{"hidden_size": 96, "normalize_top_k": false, "balance_bias": false, "router_noise": 0.3, "vocab_size": 16384, "norm": "layernorm", "norm_place": "pre", "init_std_down": 0.00819, "lr_mult_qkv": 0.4, "decay_shape": "pow", "batch_tokens": 65536}
Below are experts of layer 3 (counted from 0) of a mixture-of-experts language model. Rows are named router (the router's row for the expert), up (a neuron's input weights, with its number), down (a neuron's output weights, with its number) and show model dimensions 0-95. Each number is 500 + 25 x the weight over its row's rms, rounded and kept within 0 to 999. Numbers have three digits each.
After each expert's rows: a language model's description of what the expert responds to. This comes from a sample of Wikipedia text that the model never trained on.

# expert 31
router:521482487455469457479485497477477457515552503507522464516493506514543511540486458513530499480486499539530515490483528528503483452502515516549509506543472478481521510526529441511476497525521469517528509483457493520547489484514465492522504461494527500529511490549511521487487521509496494471
up7:486478478529499549461476478498483488519498507526455526480472539541526504511528471472529443520499514458473506477513483479509476503477534518467511541461502497495488509477520454476456499510482488486535521514526490485514466528506520491472538496519486461470496539496545487527520498490479550498
down7:517412521478501453498502517559513493482514481512471494496520497492492572480507451482546514490493546516521515507479492492483501501535469532505531526491510490514495537480484497496529474525526492512507485471471518478524491472486479480514498487503493451491488486505579495505506497481492543482
up8:479500465461529502497509483532494474533490507536525485478425506489487450481479481555485512512517500490498539542491493495529568506498500522519446504531507517519474498485551475518536451463491483514490466511505495528487476496525528481485492469526532507515477497485506498530514501455495491498
down8:513495525486490518516484502528540492549495541562472521507449489512459492457537533484475492500515458499458515499528520509497460463499488537481504486500477557486481487454477466491535526517488504501478486515518503469496472568490515504500521500496466507493538479480499502500542510511464504516
up9:512495458513515462492495512500535512501481502566512461513509447520530557464530524503518466558487502481479553503522528492517474530531500501530499537502509522475532503487511468525497510466529533486480484489509497495525487459520501486466476496479490466511499480472521515482454518496468544517
down9:461526505537569476468526491492475527511517486523485523555469524552476529472521522503521492477498478472487503486483473542454484557497458504463506481498489498503529495501481514487542507511495518509492469485517501509528477515520478508458466470509525474477502554482518476502518491482504458482
Lowercase word starts. Initial lowercase pieces and color words in species descriptions of insects, plants and animals, such as white, brown, b-ark, o-chreous.

# expert 44
router:521485504526521467486477524446487477494501508488491500542515510507468501559520530491475520533494487521506520483467515549454470473492507485526537521491519460475441502516470525523479467508479507510463474502449479532492507526539494515544515463493522484515527541507503488536475507508512479529
up0:504518504478493541524474504501509513460485476510495512520478455525459504518501547505485477482522552475524451512503469498505524511533523494504510528463515472498511532496491464534477467457524520459544508510508512511510512507510489491485512493439470489493481500545494484447480512486539562462
down0:504489532538493528506485468505481462460468462529511507490502486461522504441547501499497518505495520499495434512499466516440489488489495547458506531502477491522534500502513486517465466537510507498456520524496512522509448520524476524472502505515497536501566525528475499510517501508510505504
up1:526543502531474492534470464509515497498498507516496504502491489518559527542476511500494497511511465502492531499463495484468521456494456524483516501512497528487519492484509491523529511456515488502517460497522497496490496481542470518506547466506457516476516504449495466500474570561499540466
down1:491485545482497472459504483482509485521509476513455493513500537567499504516500523537504491488506486509541533477471477440503520490525494501521495508522504484499486474558482478508537554467482471525510519513491525457476515551523470494469508480523514472497503503484503544455516507447499504481
up2:503468534496464482482484484494512446491482478519475500503511514504471513494500588544493501492489508511504485519526537519542501527433498558493482508481504497542490505488457485506500520512528510517527482482482515465525479503524530445504559499504508504516474475532475503491473485484477464514
down2:530491501495482508498469482503500486477503477503537477474497495522509481501550497484523545490542488513531546521474485517513479519483481479533501500515425524535516489503507481530493525465472490499485487435543542494494481480489542491475540499505435521493479526547485516477541476491501520509
Name middle pieces. Middle or ending pieces inside rare personal and proper names, such as r in Myrna, ul in Beulah, on in heron.

# expert 28
router:534526498528482526520459457477522469449504523484474519524488505475488520468508491493477502500493474457484504476525469468515502512516475471505468523501513563464503527538496508551531514504474469527529510459500493523506510493523539528467545458477495498508504542462516470530513485519507492532
up0:447499480522487517519480488535489537503468510492464492462516484467489519500553466508509488449470509495516533496447509508517529472487467515521490448498483490492484510514494538495523447489516523517553513456515511495533487496473496522509479510540505502531485454514512528485528485531457520539
down0:455492484442488513486474468498508471481481469526482494517529483532478478487477550535520551457510483532444474524489518465540498517536523474495500512485521509534482537520514485516460506496526507519473493481528496476492520523528512528471493485515497522493558472478463509524527522487471510487
up1:489521502530494515484440479503467512520488488517506469498511468478486554502509552476554487539538478505483507519512479501472503444476524520497512476505534499502532485526456513508522462493501480483496517484497507505501491496539482489479550482534546488469477481453454497519458491520512534536
down1:520492529490491483540536490476562493494499470536515518489504503526534485497462457493478532524489527503537488529505490497526520523416521470482505494503520465484485489525450491507468493462459470498485557496456526490485535503498489490517509485484508551514490530486506506514484524530515510476
up2:483517519513486555491522510470479506550461495476534474502508531515487499549495502503515514522497525503520449496471482485480534507467504513503554443471464516512514515477527495495480532487524498492533552512504500499534546515510449516471524473518472469493531497484498485448493474509455514502
down2:487457484517514501492479523494487507526466498533524520512428499492511492528508517483490512479574488499491450533516480431470511471532533526473491532504531495507499490509477476512498483492529500482492506477493514527475537480504525470513479462491545489528488540488472487463529472533537502487
Spaces before numbers. Standalone space tokens before numbers in tables, lists and infoboxes, usually after a pipe, dash or colon, as in - 1981, | 0.4, Length: 40:58.

# expert 23
router:500516523466490465479481492521516495539503491479505482491517518479520519512465543511461534502478497481446514467520477497508461509506539492516462523525536572454501483499491502514511537477513466511525493494534496522470515496532489498474485522472489477449490532532525478482482467556466477510
up0:483489551501508485514515509479476534510488493495486482473528529476540498528521477494505483513504433502500513506563513489478506484453501528499524507526488473485509494511495511508538539490523521489469507498504478501599452503522468512479517505502540482535492510468489538490536494464515466526
down0:515515562512480507513474460517529519477500510511524507482522498496477478493479484473495484499500511544472467527505473475485517521573464461541457487438467504463530495497482479525466511494516502475494506479536451537469489527518476514509459519531525482511514513484503497485553509503516505497
up1:489488516485479536518491581462518477483504514529530488475464521487476486501514553479517482508530482524482476537534514510488516477501479463508510501486503522461507511480508528507551512492513493476520498461478465482513482556511482479497514492467559481477480497507481542544535477479493526467
down1:520479480455482484502475540497461511441514462475529531466482492485527468510478488492528426557508501500517525515478481487507513482496502511508476541479525481503520505466447503474532498506502509538541523485496486510469499503541484493548499506526516496489507515535536539491462491510514533507
up2:513506561509498517487529532500519532510461474531497498441477488515469468519512475517533467522471498486500468507524478502527506513516466531466492534481499525541480538488536427490512492507554473491533464510485478481508498537458541468525464490511504499476520495491490509517530504483492504502
down2:529536529495515522505513507488517524504466482485514469509507495439545471421491494479519489472545518494524510487499511532495488515508541526501486472504521500476522450450535497476492500512441461501529482498509526510470512503530466529476515506494460463521498509546527484508502486497543487490
Digits after separators. First digit of years after a comma, space or parenthesis in taxon authorities and birth dates, plus goal-minute marks like 73',.

# expert 26
router:498495519468510458523498473538516505480513500482521492491469473499476505519486483500463545464491542473485531523500490519509546447511480464481493510493511548488515478518513479521514537495484481512515526526528449524468543517529472484454490506504478496506483514473568465539536485482503467484
up0:492497479525548441484519454524494468477480454541480532496504502495488539489484505496491565519481492496492497490495539484462491521530542551528473483530510523470479511453514499487458511526537501514510465483538505495474502523476464513492520478506514466487518499493496478539510493505477488550
down0:507525493493475525490492505509520520509544540514544456535512532465520497505474493507495456488512493487491488501474511497538500505507486478525486487509525493478534505553520514490544445524450490546481540467508498458482546474490528474490517469469535536533502519476470474505505498547494475475
up1:479540500487536493506539494490497471464533561540507509483509508519503510500484509521485452495440491503552506474514482477458486519494484492552470526503469522492497531519485509491502553496524522520540463505526492505485512512487508496502479487540522503475478543486437499480450479502523476519
down1:513507489495503466479512492538498542513496467465519542514513467493519485478502528482536525455490527508513479488479463546504472460505509520477515437520516461493523515518531511475526482504509532491498454492451536490501529505507505521472508512449483443517537504523518467523542476489472493500
up2:477499500532487484490501511507487493490507470491489511499495510503518537489488505516519470500472485492533455553542478493485563441540466523532493490485536498473478523486483549528463487479536491485471474486495501481520487501468512502512468508507472506536468541482539490580529463488498493498
down2:492518519498505511515468493507490528508516509472501501508505496540465442484517496533514472495459521496470525490453513519542524572529530491440519542505517476458476539502515504484533530533479472540507526497453493495471521525488488504498479463481493455493496473505510516476505540477508478494
Digits in numbers. Individual digit tokens inside numbers, mostly in table cells of scores, vote counts, times and results, such as 5, 19,434.

# expert 41
router:514491489472491470491470491484471494498486541544459481465498501491548503491516470529519458455485486531497521535458487518481494455498550495465514527545513489490496469503522507522457464509493534494494476536524503489529511495507526503502503457494531490542545518531500530450533508486467482508
up0:485475458541489499524487476513484521494507493493511486483461510426486496488483511529505472508492487549493487464475506499525527537498519447494487486462528487456533508472513464490493502501463503481509505553522512517553523502542519485481542512469518469514490468503542487497546459484474512518
down0:490464504455464548475502445501528486462465490516523499492491501452491514469502533510502513494534470516539472482505490511548494491510519452497506543479487527506527504467494522522508472486513476514484485507509520532486571478518493522485542491466523512494506488519463529445497534491509536512
up1:496539501519532516530412508475461499488505514485458510479471528500513474466499485492485472456526475512507479490508464534468503476485489511527499508506475520523457529491527526515453497531499538512474500475504533487483467490490538477509488474523492444546489495521533488525482533470497496515
down1:458535490458481503447488440467493510499444523496489505475474518506472536464515546502503522501476499457509490510520508486489510486519535496547512518507509509530477526452533495517481460472501525492494493471514512488500522522469508538502499499535507517476497506539503443484536543484518497545
up2:532503502472507459515519438504478524476495494513487477504524533456539521480492473462507476491517545511560488506495501519512540528518539543520510492480504516513521507490537493494478551455531513503557483445499510494508503472486482502478475451498496536498509476483457486475515497465496496498
down2:487485514528504496485535510479508501509486528509492468494483496469539521538497507492495452506489538474541502540492482524515471465500471503493526521510490485497531500505520510443473505474494514517532555459549505514484498476497519556487497459498542511489516490519486470459465489466522523427
Middle word syllables. Short letter pieces inside a word, after its opening letters, as in disp-ro-portionate, Petro-le-um, ult-ra, app-le.

# expert 45
router:483521514500472509537524531515477488509476478456523526496523489520471489457476483539498506519498490537484461517496538521473569468468481517478488532486497521516500477515511498479486513542545524507512509534437520468515469511495484481527488445497506495526487463463490539495478497513508547481
up0:528516535486483512483552500544483497462458487489517493495453475521480506499488480546509513473464559465485496508484527527509533496522509497458464519508509514521562524497481536495480497496509480538487461450506513491517549447508484479508496484498540501531517530514525495474492527502519483476
down0:505509493514469507510472469536510545523466510515544507492541453511464480513515497435481527488522504491486503485489540484477498471481482472526484523499504512506543511492525514500489532490500509516492562504488512480531477508521531485535494496461481511501492516536528468458494452445521561498
up1:490540441504491462501511502509482492494456507478467520542500493471486495495531472485465542548559478470502502537467517493440507486478495524491489494447485517478481569501502534506484506508562485486496502497496475483529500508519462537487502478491520521492515506512485514519525535504515514527
down1:508479489533527528487512476487479460531464492540558504483475488516473512506490488486471465466488540470540466480520495519534451488497504498523524512487537543513537494511471460515513491474507526479489463488480505489527512500496502554530508505556494530476460507482452514494487510543507472503
up2:537527516477475480458501433541492525484491468496531496499490526457499497521508500519503487506486534540477519520503468500456486539473522514504519494494530517478516485470521506527471556487474484447464505521528551523486490523509490498494511531498533535520510500455445494505482521527492495535
down2:552491459518501496477509552517537477511487492523485513528494521492512512496496465521472511563504507515498497523488449473459464526471482509507481487524509526495501504462564478478483471537469480530492508497487533502504433526490497496515469511497490476460494474467496522510498485552538490525
Table cells and demographics. Mid-row table pipes between numbers and census wording such as or in "Hispanic or Latino", "two or more races", percent tokens, median.

# expert 18
router:481461462522488476468474502451502478522514520504496503528530505533492527538530499551558496491492513553512527471479486527480501496492491509509528495537477503526504492516482506527490475468488502474488509549514473556481512489509453457535491475507508442489533519501489521480498481516473452521
up9:508484513535494482500485513471505502490504444508503476476549565542489479494513484516497505526512441475491469526501481460494515507478519512556469474512532503538493501505496490510477482448508480475497515556485509456520507514523469494539540472492502517441514484533510470481516497498507459500
down9:511518512498536511494496459482508506522546503503492525501468459513505529485509485527470481511438465484501468526467534530443493525471486569519528500482483517500515520527472427531484488481527513494499477479488500493494498536500476460497500516531555533492485526533507502513505514484481510474
up10:484487569471514527481450497502509548477485502516508482515515515515515470471490497519531492492467472473515535463464532550475480514496555495508510508516448528497474554530478523532492537484484488518514470496487495511492503484531537496526503495456522474501492512445533492524530510506480487499
down10:502493497517527454482499531482479486489483492499508529491508470515524553535524435513470485480537469496486468537501463548523539500481456484503504497515532515480502475511536505498553474507487519501461549488475535490522523481469537493496470511479491523503521515455519468485494472495469500537
up11:462491498539490508456527463481483523513536559533537486483483490509510521496494509463506523468506527506493557530458521456470502520500520495518506500510486506500474500526551469474456516472493479515514529447502463491501535490527520480483486513514461501504495557484472469482521480505505505544
down11:554489505473473486514474500583507496503455454494535497476495473491500495482488524495487513497498491499472507472548470513548531463510541466497465507537500500498526502517492497474535492450485502538494486463508514515482486498478514522505524497448492516493520486496497551501521498540555521485
South Asian name endings. Final vowel syllables of Indian and other non-English names and words, such as Shain-a, Bharati-ya, Khals-a, Mul-ki.

# expert 3
router:502500553515475509460499476490507454474539500554496457468515499465469532526463503494509523478482489480519501501482517459496509537494483463482503485478472501532486517485510480538494514519505502522540479511484504501519500538495549539522531525543537471555510521513508466512455482474486489538
up0:465512506511468495505462476496468499522514530503477487480447505513465504515517496501518484458519553489528540487485519477465493446484497520549448491475487506507488514532508499483511509552528443489532483489463488499494511472522512451506502472457480531515538482524499503521490481531491547507
down0:504499524482453512486508515490489504503489527508515491470467519497527522508507495494549441483512499522487513409506469492452469487480490535485532506556552515460458497504494467527489498537536499503470492490480495506524530536508539516480511501498529487499514511479536463503473532465491493499
up1:503492506488534525514460491482473535495508498529485487497509490470511482493501519493460489540482502486495516507511479537442479534489555480545446479510491528487491453528495519502493492525513522488537518553476532484518476482498493569537504503506475516543448523527532462501488504482473496496
down1:492501522505460497487526513506482527506549484518462506487559465501481504485550508482496510536499498511531492487487506482527469491486497493554498505528483510497508517484474539484521525510484449503521499460459535519556453523470473505503500527506515484478503487520506486481519476493417553492
up2:509550553536498502508517527471525497496551555477485508472517505500502510502486558520509536498508466528478487501521517467507507480492508494524525508501491506489486502488518485479515463504504489479506456550481490463453492501502529525500459497478504556481517494460472449534477479527463456523
down2:479464494524522543553495467512510513457522510481468528520515518544503483540505479531534515500482536458540548486491502506465533490521496501483481480513502517499504538501500502486502526493484466497513492516472471476541467497479472563466464501503499474463497497458511495503481497503451468544
Lowercase word-start fragments. First pieces of lowercase words split into subwords, like r(ally), dis, trans, virt(ually), announc(er), plus opening parentheses and lone spaces.

# expert 63
router:518522519518467501446509455512527491494472518509515445512463498525468468528455514479506525456506499538485525502536521512542533488517456487483508515527513513501477452520527464547503491467524503516509521536506529547505533517506488478492520499526533494539510498483463490483516469533492478491
up0:501510504506505507534491520521514503472510483512472461494472504464490498459516507525513542490471481487572495514477479445476496506476520498514541487553512515486470502471547478516541487511464478497540477539481500492453486481480468469520484468497514482508533506517543486497468479460544506528
down0:519486494513508503508493490460472539509476503460516494541491535504433471489502527501516505436501518523426512550544516497503561508457504493490505508501500503506491463521510458543512464493495503547516515536514549499515499506512506485477489501471520517526534488465471515488497481495497500478
up1:546493450575500507517493489490461521496496466507490452500522526496528485516459522533501522497489461522516491537509551525459504495463502508476512517494476536523470483482475459494461516478501468528531487519467504459532457492481520529506488498510492497515526524489521462493523513516545498490
down1:502547510493505497514527498546500451491504479483461497483503514511473478534504477502511436478493500505506507506526469532514510487502527504495495481541479540454491471552485504509505533524495477519534542455491526522485542456497474491521470485477494463529481550455504523467501491512473498544
up2:481494518492526491507529497495510523493541529512546499516501509473533512515494523523508496504513523512509456473498514440509529562553479507514506525463499448489479527523486469498513489518502502468524445480488515487471509507439533508522501475528512482553500534522498514466470481510503491443
down2:494470515543500524513495498512504488519553498522514481490464474497495467489517493476512509490446457541495485445521496495504526519551531502507493514526443480481486509495487435546489489498509504498543459505535511466518524506529501514523527505458503463518502483514475523464489481499506535448
Table row ends. Final pipe plus line break ending a Markdown table row, and the |---|---| separator lines under headers.

# expert 15
router:494506478505526539505477487477522486509502476488519521554506462538540471511501472502552513459520515515447553517480458513473496494503505542530531497502547491478492540521525497495510496475476491490503529542498514481522512459515487441469502516485487488462487476528468495500464495465487461511
up7:499477501493538530588515491510522511497454529529497484489498497454498521495506557537492535511494491488485496465478486490508556496470473494477498501479529553484464507513518554482514505501483488480524492493469525506495477533499468504461466501529491491495486525459487512463491483541504516458
down7:508525468498522523478502496497553540469487547516496498510519482490502457543488478499488477479492498473519506493469457479504474467489515509485491531525523479526535452519556495437540553515469496481493509501507467521523496499539520473502512440521472515467518502496519478507470510489525499532
up8:472495497525499508520486478546492500471496472462518540526496496492451522493527448503525492530526506519514518509506506509459454530485505554509451503431510521511533512494541454551482514483523492499496454464482465488494513490512509487511496488518487449516496497494492466484502541474520499532
down8:527500511486516480476541519514545451483503451462526527501492480464484519532539520491488508517522474534456528488495491526505477471500485496482522527528495457529482544528528492522537467475489488506544479508481497518520517472482529472466514459513530487500490542458513523469452493499523482501
up9:466517526483488453510500462498504477510482481557466484476498487529462501513530513527495471544506495497490536526513509514479481507466512522485539451532502560517542495470526552506518487521479504491520455527512486480457434493473499503499480531465506479500505496506514460511526520505501496533
down9:488434523529539487531497461473460496463557494504505511528512483521475496490512489531486490504518453473473489495488527491553498499510471502525485507478463485533497527465527498469500527490478520494528478486482545449506506515463499520519533490513496497473473531520493500534497513439529522530
Mid-word consonant clusters. Word-internal pieces like th, st, nd, gh, ph, often in South Asian or foreign names (S-enth-il, Tal-ib-an), and ordinal suffixes like 4th.

# expert 16
router:497458493483534513470473475508512467514493435536503474490493465535542524538525516521500524494483468538470545530486503526519465464478512496503525486473509479497466500520532515498510524454479472487523437523462487488514528491513513503507532489523472470522480502523509461511509547481505492528
up7:460489449506542493505504480515500481520473500510465511499497546487479504484490551509453490504484482513474487475524496499499484525548546515469494512489518474482564529470507521480446466553445499491532503495475449493498513516472522514522466503492503451514493480506507504470496528505514466524
down7:479484512496483450537500503482485493505464476511528502522503531434490533512488471466488560494524499491518467499491499551492528520488475501497478506530482503546511492499488517505517558529489479516555518477529453435509487501482472502512476536523515537491518490508518484505525476500458497465
up8:493467511490479501494470489440511481518485504534484516546503486473502557479531471555539511480505480492506471506488474471504536501522484527531533441482497489538523517461473488483500472516455469513523522542482505481485504542491493527495523478522534495492498515531518512539483512520455532509
down8:485496519491460517527521509517469547539511505500530498475487509521503462527464491493478480475506498561508505555503520475518516496492527504482470477517481528438505476475441480520484503498517515510458464506508532554503524520487470501505520515469452454484470492469516520507525538503479515516
up9:507520483515517453486483493472494515481493519508485548496481496492494459484517482471516478510453500454470544474479531530526526480537474498497521520505529528493490468480476480515511534515545488514489481474510519480533479505466557506507538494531459493511541449532541500459471494475491473523
down9:426506489481510509483511505438510471495487525535507528474505480484471502522529504512494501511503495437534495558512497527488492517500507494516523506527532534499500490504490457481527460505472513468499467507512501516442562483526499515490463467525483533497495483499446494487528525504512460510
Mid-word syllable pieces. Short vowel-consonant fragments right after a word's first letter or two, in common words and names: w-it, t-ow-ard, l-ov-ely, v-ibr-ational.

# expert 58
router:503526522499501499505479528550506515450516505518491513469522488482537499537483516481513482505547496511529520509502515458465462524429507527485521507478505495548463477473515492486539476464493512525518460449468526473537489478483461506497516466516514500508470461465527487530484496505493535514
up7:535492497535553486550473492520502519502498510514501510469521478503532509484497494539471514493472485487481546499503521508501503528492521540490493522467548482488544465469496462515520534509525483539491525467485515484491501544495460517548497480520487537461495447507507500478519513498481489424
down7:555474501513448479543524516561506453539486503495531508462526485498523481499518522517525468473506514464474526493485532505481538494474495496515536489553473518482492484496507477479553491515498531487531506481489469493531526453467495497489489519486496456515492515515440496465481482487503493503
up8:458528469488533518560527539531489525577496495514473508502475499526528492485500525507442478512484523482490525471481528499489488494515487508485505501491510502520445553495509504546490474498510508458526496482482519473485448492506526474505510484494493459485527486522501495495439538485489511468
down8:504506525492559502529463475483502536536535487518483552515510505515490474442491492474471500503527497527484456496504517498511508531491542510496465494527484485505538499499537524506492493481485534505509495479476495503500526508538504534479467533493474432494437515452514503493470500482508445520
up9:531497567505522477529454497505494507491547488494533480527488522504501514480499481474488491509479476513476483489499511496513490471493517487463515517479447508502529541488503485475463502497458466512502548517488492538505486482512511531465521525514508505522461529529456472543504495552509421510
down9:512458534519527497485487514547482511483507530482449551504501525512507527507494503496487488483514474479501505508517527520498477490511499520508544512469492463505485549482499515472478499507450458501479500497495481526495507492551492508468570510572469518462450479448487496482495476494524488522
Predicate adjectives and quantifiers. Quantity words and predicate adjectives or participles after is, was or a: more, other, several, two, much larger, used, funded.

# expert 52
router:480490511477459486554511514527480494525528494473547489549488514507463458470499502476477529471496535497467492477493516498453516502523481477509457482491499533503466483480525493529520475510471513473496467555526515503515499520451470478506499512474498484552487469483499501509462490545508553522
up0:540542481517483477536496507519523465484478510500499495520523530506550506499472480496511515504495497499503479519465481529471472490520512502529514506460494457471474498476518488500514510478495427504519463527510446470505498524526476460543505509510438515531548511540536487469517475509531504529
down0:545556533518482487509525479527473502497500438516495493542478486529528468482561460475499514498472535485474469470536491475480525477479536505507476478498504531478482447492490495484493478492493516506505545489532522518488489482526482496457462546492502519494524510474513526490528543493495531510
up1:536463502515490510453528500496496447471482497490488463552489470530533510479494510522473517523490504531501537530514521465448540453524491505492549503503496549464540480469503489512500491514459492494495497513487507481496501511496527527536511562482505485491535504461503481477527505475541516481
down1:493473532532467500515472493501503513504498473517515547494540542496507451522477537497533533494531543442463507515512529481492497534491491482519516542502460493526545486476517466475461498502510477454485477460486529520499467481494516521491480516532524490490469484509539481507492463514505520453
up2:540522512502493466486487497516482519485533528460529507470494515452471542513539531467519501487521487490495501502475521523474444485483497487516458481494502550475509502517489484517505497558456477475482494497509518513498461485513450524494471508499491528477511540497501475512527497433550517542
down2:519511499501528484464537493437508514521523451522460484496479493470486537507493481537502503547525501545501516525525492507526503456474510471469537463468474488492499500484533508481496538491511491485514514499527551512529533506490441482490488448504494489495435489510515486529492496502532469518
Table cell pipes. Pipe separators in wiki tables, especially opening a row or following names, coordinates and titles in election, track and station tables.

# expert 22
router:527537480497499503480515476526510499513515487493544498496490483511502501530500481477475489477465512503502526501533462484542477527520482516532474527500455533499513474497529510486543527489466485505495492451534533512512453518532495520470520533506553473430477520498525504484436494494465469530
up7:511529486518512527494467447483489532444445487469492496503506488511468532474531468484517471468494496491499486550522478499520486520500523532514513507523498490505509526533449511481473503451486488502472496492483494507468472477481539481472516534520530470463544535501495504506557530536469511486
down7:471495455501484512504510509540550499471496514500513513517487484462466545451487466500515534483519497495460469463541514486515502469473504536482502509498495534484520471483540503503474505489457512540468498528467486508549524466449488525532509506496520526524527490493469493507476546503495489556
up8:517478512483502515525480498509504499486454501470448455533497492512489492509449475502492508547521545484532493509488488474490512487521518504491511499496545475491561487519486480465539524487479517498477507510515530477518469478467497492502489546525514485561506476463442497544527516477521510549
down8:522512490506509485552516506469491497518454505534505542544524491495485512484451476477486520488472519542484520517435506484462495516468471527529498479498541456475498519512495532485528513559470508493438472508492480488531517516509475526497508500510505505506539496471506515561489472478490492496
up9:514481519487487517476517459486496466474458535526481521538522491537503518490510507480529508442517512541486431485507495489501482468532492488463521502456512517535504513495510515469511501494483534567478450508499502523507531547472533469512508502522496481492464527501487490563505507516512489490
down9:476489487493494513434511496474489488524494541511522545480508501505469484535492506473492496482518536518500488480526506477448491503495484482504512455502520432490529511519510482505500493446532549445494509493547507460466474527485518531532494463510531503512524475555490513518481506535505510520
Digits in parentheses. Digits and slashes opening parenthetical dates, records and stats, like (1763–, 28–1 (13 KO), plus pronunciation tags /sl/ and foreign-script bytes.

# expert 49
router:502475513479501492475460478433467465523481462489471488523528492534534469509557500452468496558485486553516505501488494531517535494498509514521547483472511486504518497515503510469491476510508492505438476546504508500499487507525476479461479488485495495525510531466492501534537479494475522488
up14:489512537478506465497528498500476486480483543522462465524521532536417484508490472489509517444487546522505448503516517483479528467546495519486554517518479530507512459498548511524505527478527514480501492490493496452477493504508484475499510495517494490490474507501477512542483492532485488534
down14:491517530524489512479485488464546488510472507521504513485470489521494497554497524527521461475524512435486550508539470497541492485463477514513540488513500534497485457532478487460509476492509520508473517536474494501484451471510514524512512509511460476502521534564483460471494514480514490492
up15:527497508484535499487460489485508483523482461470489518465520433524478487518522541493510482504506505491542498479525520543472458519513519556453543492465480501477458480465479540525462482503537528502500504534470457483499499541501499502479499498540498510478483463493508514522482521473510482484
down15:499489479494475542523468482486508487509485525450467515522514500542494507474511515509537487478512549526502458482512543463498474503492475521523509501502502495457498481548560458489472497505534513529535500505510444530513486510498490503474467488490455482540514530513471520495491511431495489523
up16:485492450457501487524557483484452485478516465534518496503509488520508546505507499517476519439490481499479480508502547573495495487481479526486474510510461478508491525503484503503524512513492472500535500535566530495558517513500469489486491539516496517494476499514485523509492461500473461491
down16:497457450495498523514513484487485542444553518491466508499507513513497497533504502485496492479459516523550505529473523556501499500484513455531503500495483475452515519496509492452440504526500519493547492535515510531485499484450547501486550498493501541491498509499491488511511463487493534512
Place-name pieces. Middle pieces of place and team names, plus compass words like West, South, North, as in Car-b-ondale, Middles-b-rough.

# expert 1
router:493500481553523513501515502457493470496495534469497523521504456521481459533501510528511517498476495507501532513509452504477455472520507529525499473450531469544504523542501535502519545475490486490465502553513504542474553514534461490487487496456487496466506494489489486533509485482525483513
up7:499481540476544502513489493494506488455508494515504460518489552497483510528522484460487487563488507508522547488503522497492484461466471481498532472455492465473498483464479518501518557520527475501515444469499488476513506552476532520492471508487500511511495487489555515530463498463504499488
down7:490481525530472521522488487503483469439486486514443503475512513475569554499495513483513519501487477491504449503539548487503473504505557537482491479452500471484482507508483488503517540550510509492508496484540506507479505496527496471502468491523460535532487475485502486535509504497489544483
up8:537500531482490507489493529462490470502531498500498511448513478495527505487522554530495473500478511520522439468546473467499492515471513440488528455485537549507499480494532498452504479533472488467500519473478549518526532551486507516497475493501498507507513498526520468510494489509491522529
down8:509496510520472554469475536498512485473461501543516483490471480513519523496506519495477483495479494535487497522512474513546450483512533527499519461503505480489495437519520505484522511495459538488469499557489478486468539504509491541530537482529471497502517470540539474484511507453527481486
up9:516451457538518568509496514481487534522488483527499473463486510498448491481499533512543504499514501503572440513506490498484501493514520519504516466507484490512488515528492490463483499517500460488524504521488483500498488484527487537496527500483568489523514513528483538518511466464472546516
down9:492540469443502512494483509519504532487538511455510508527525510495493496454459529501546517487438512494479508513502496497550502537551463550493508529505458502521512492524486496486484495507479515525470503476502487505503475494536481493486455518484483507475485543477474504498547481521477446529
Mid-name word pieces. Inner or final pieces of personal and place names after a capital-letter start, such as N-ays-mith, Mar-il-yn, Gu-ed-es.

# expert 38
router:510486509518472512474501517487524460483505487520531452469505481485534497501457481504538488555480479518529469488482487517482580530519512475499494544484522472513489535462551524522449503463502458542498501488493488536537478515492484497467502500513510523525495514521499502515460488480493502463
up7:531482472535493492473476523533512504438533500477497503521492507482480479497497532478466503506525465505537521447513525452501512508523478503504479506526485514558474537481515489502507523507469488491555464513462504515485500456483532513426528490510472484548483482513487484519504525526520491493
down7:509518522536457577479562489521515501448497496461498510526479539491515468488489489518489509507499492558522469504481456502482510499512490496502475521509499479532483511481463476481475513471511447548502458542499493510474498509519519510515497534541540492505497486509512514492496455496468534481
up8:483465454518521495530493521487488528483507469484509455473512521507552467436536492514493495508476486518490519519453495491500481482505505525498497549480485483482522500482525480524521487560531526488507509458511488498505471535518539496513538441530513513498531479525506540484517508526476554504
down8:471488516493494482469504486477532513505498507499532525518525492454483490454524479477501497516514517484529471466514489492488482464480544505551479560472519458476526482525460489487502519536449545513505527497512493513490531550495533472482447490570494521502506483491505473517514495513515502527
up9:509517503501532466529533509502507506491526511515526541510514531477470448504468493517509463501484498479512476506509537491483504474496513518484469502531506455473464515524531517500472493420517511523510463464519475525523480514519530497518553545495516497467439476517510515533499518456518508475
down9:491540515488486488493504461492492468492518516500442545478522504484495525527465536493517477496476510513501493533490489522482496512494473453503536518441499459523519510454570482505508456505527485569548483512494521511480512509497512460499480526492534471486526470510538523476491507496489518510
Lowercase word starts. First letters or clusters of lowercase words split into pieces, such as sp in spared, f in feline, pl in plumbing.

# expert 6
router:495480506505502513492498481489514474441509506484480522467502531467461495481447482498477548470492473473455523496524509509521535458508503510504494486476535548476532516526471479516521507512472491545521519519484501525482527528498485531467493499534468520489510519460506473461544477514545450521
up0:512510484556519562483496515482546503498525496495497524499472487489522483467471493487504502512507494479488481491546497511530476492532549478546477529480513508477499521521477506481460511502458495478499431470497501437498525495471456539500517537485525511536499540501479514495494521473530471525
down0:498482500458499519498495503494525482445503498487504470505498537531476489503479491479480536506487479488479517470574463525478500536467487529525516527495533546519477531519517470526538458456517513507530528480486533562486507496510535449513496501522485507473494503482484491469510444489487506510
up1:477511492516501515567454536479534472450528533509497501477544479479495559539480494492518475483481457479497500547486488516497544505525534551546499496491463504528485507486523479520510524504541515528497510504523496515473486512463478495520487502527484521480466498514506526462512479512473499461
down1:532499500433488503465518474511514486541539505540544547464465524513552457480513534503472454460484558495489466504500516520522497489505470529507494484463498519531485501478480515530505497485483511533481528526445489514499470497520492512504475459485505497483526495528467501498505501476496478494
up2:520522469471511519525480545494511493530546512481487487436481547511476493510479496495496496463502480527515492467517504499494496503504536540528505535478478447461466459472535477513499442511528501481516470504527491512507497511483522508487481514512485475502487519506510527425473471465506532537
down2:532470526519490558461530495498470482471474540482512499468511469490479480520519466507521488449511485522500514481484530507516524488565518553501527507523499516495473500488496486502451435476527486530507463481506478530474522475520500513517505463507515495481482490490535455472505513517547495521
Table header and padding cells. Blank cells, column headers and numbers in wiki tables such as Votes, %, ±%, Apps, Candidate, plus |---| separator rows.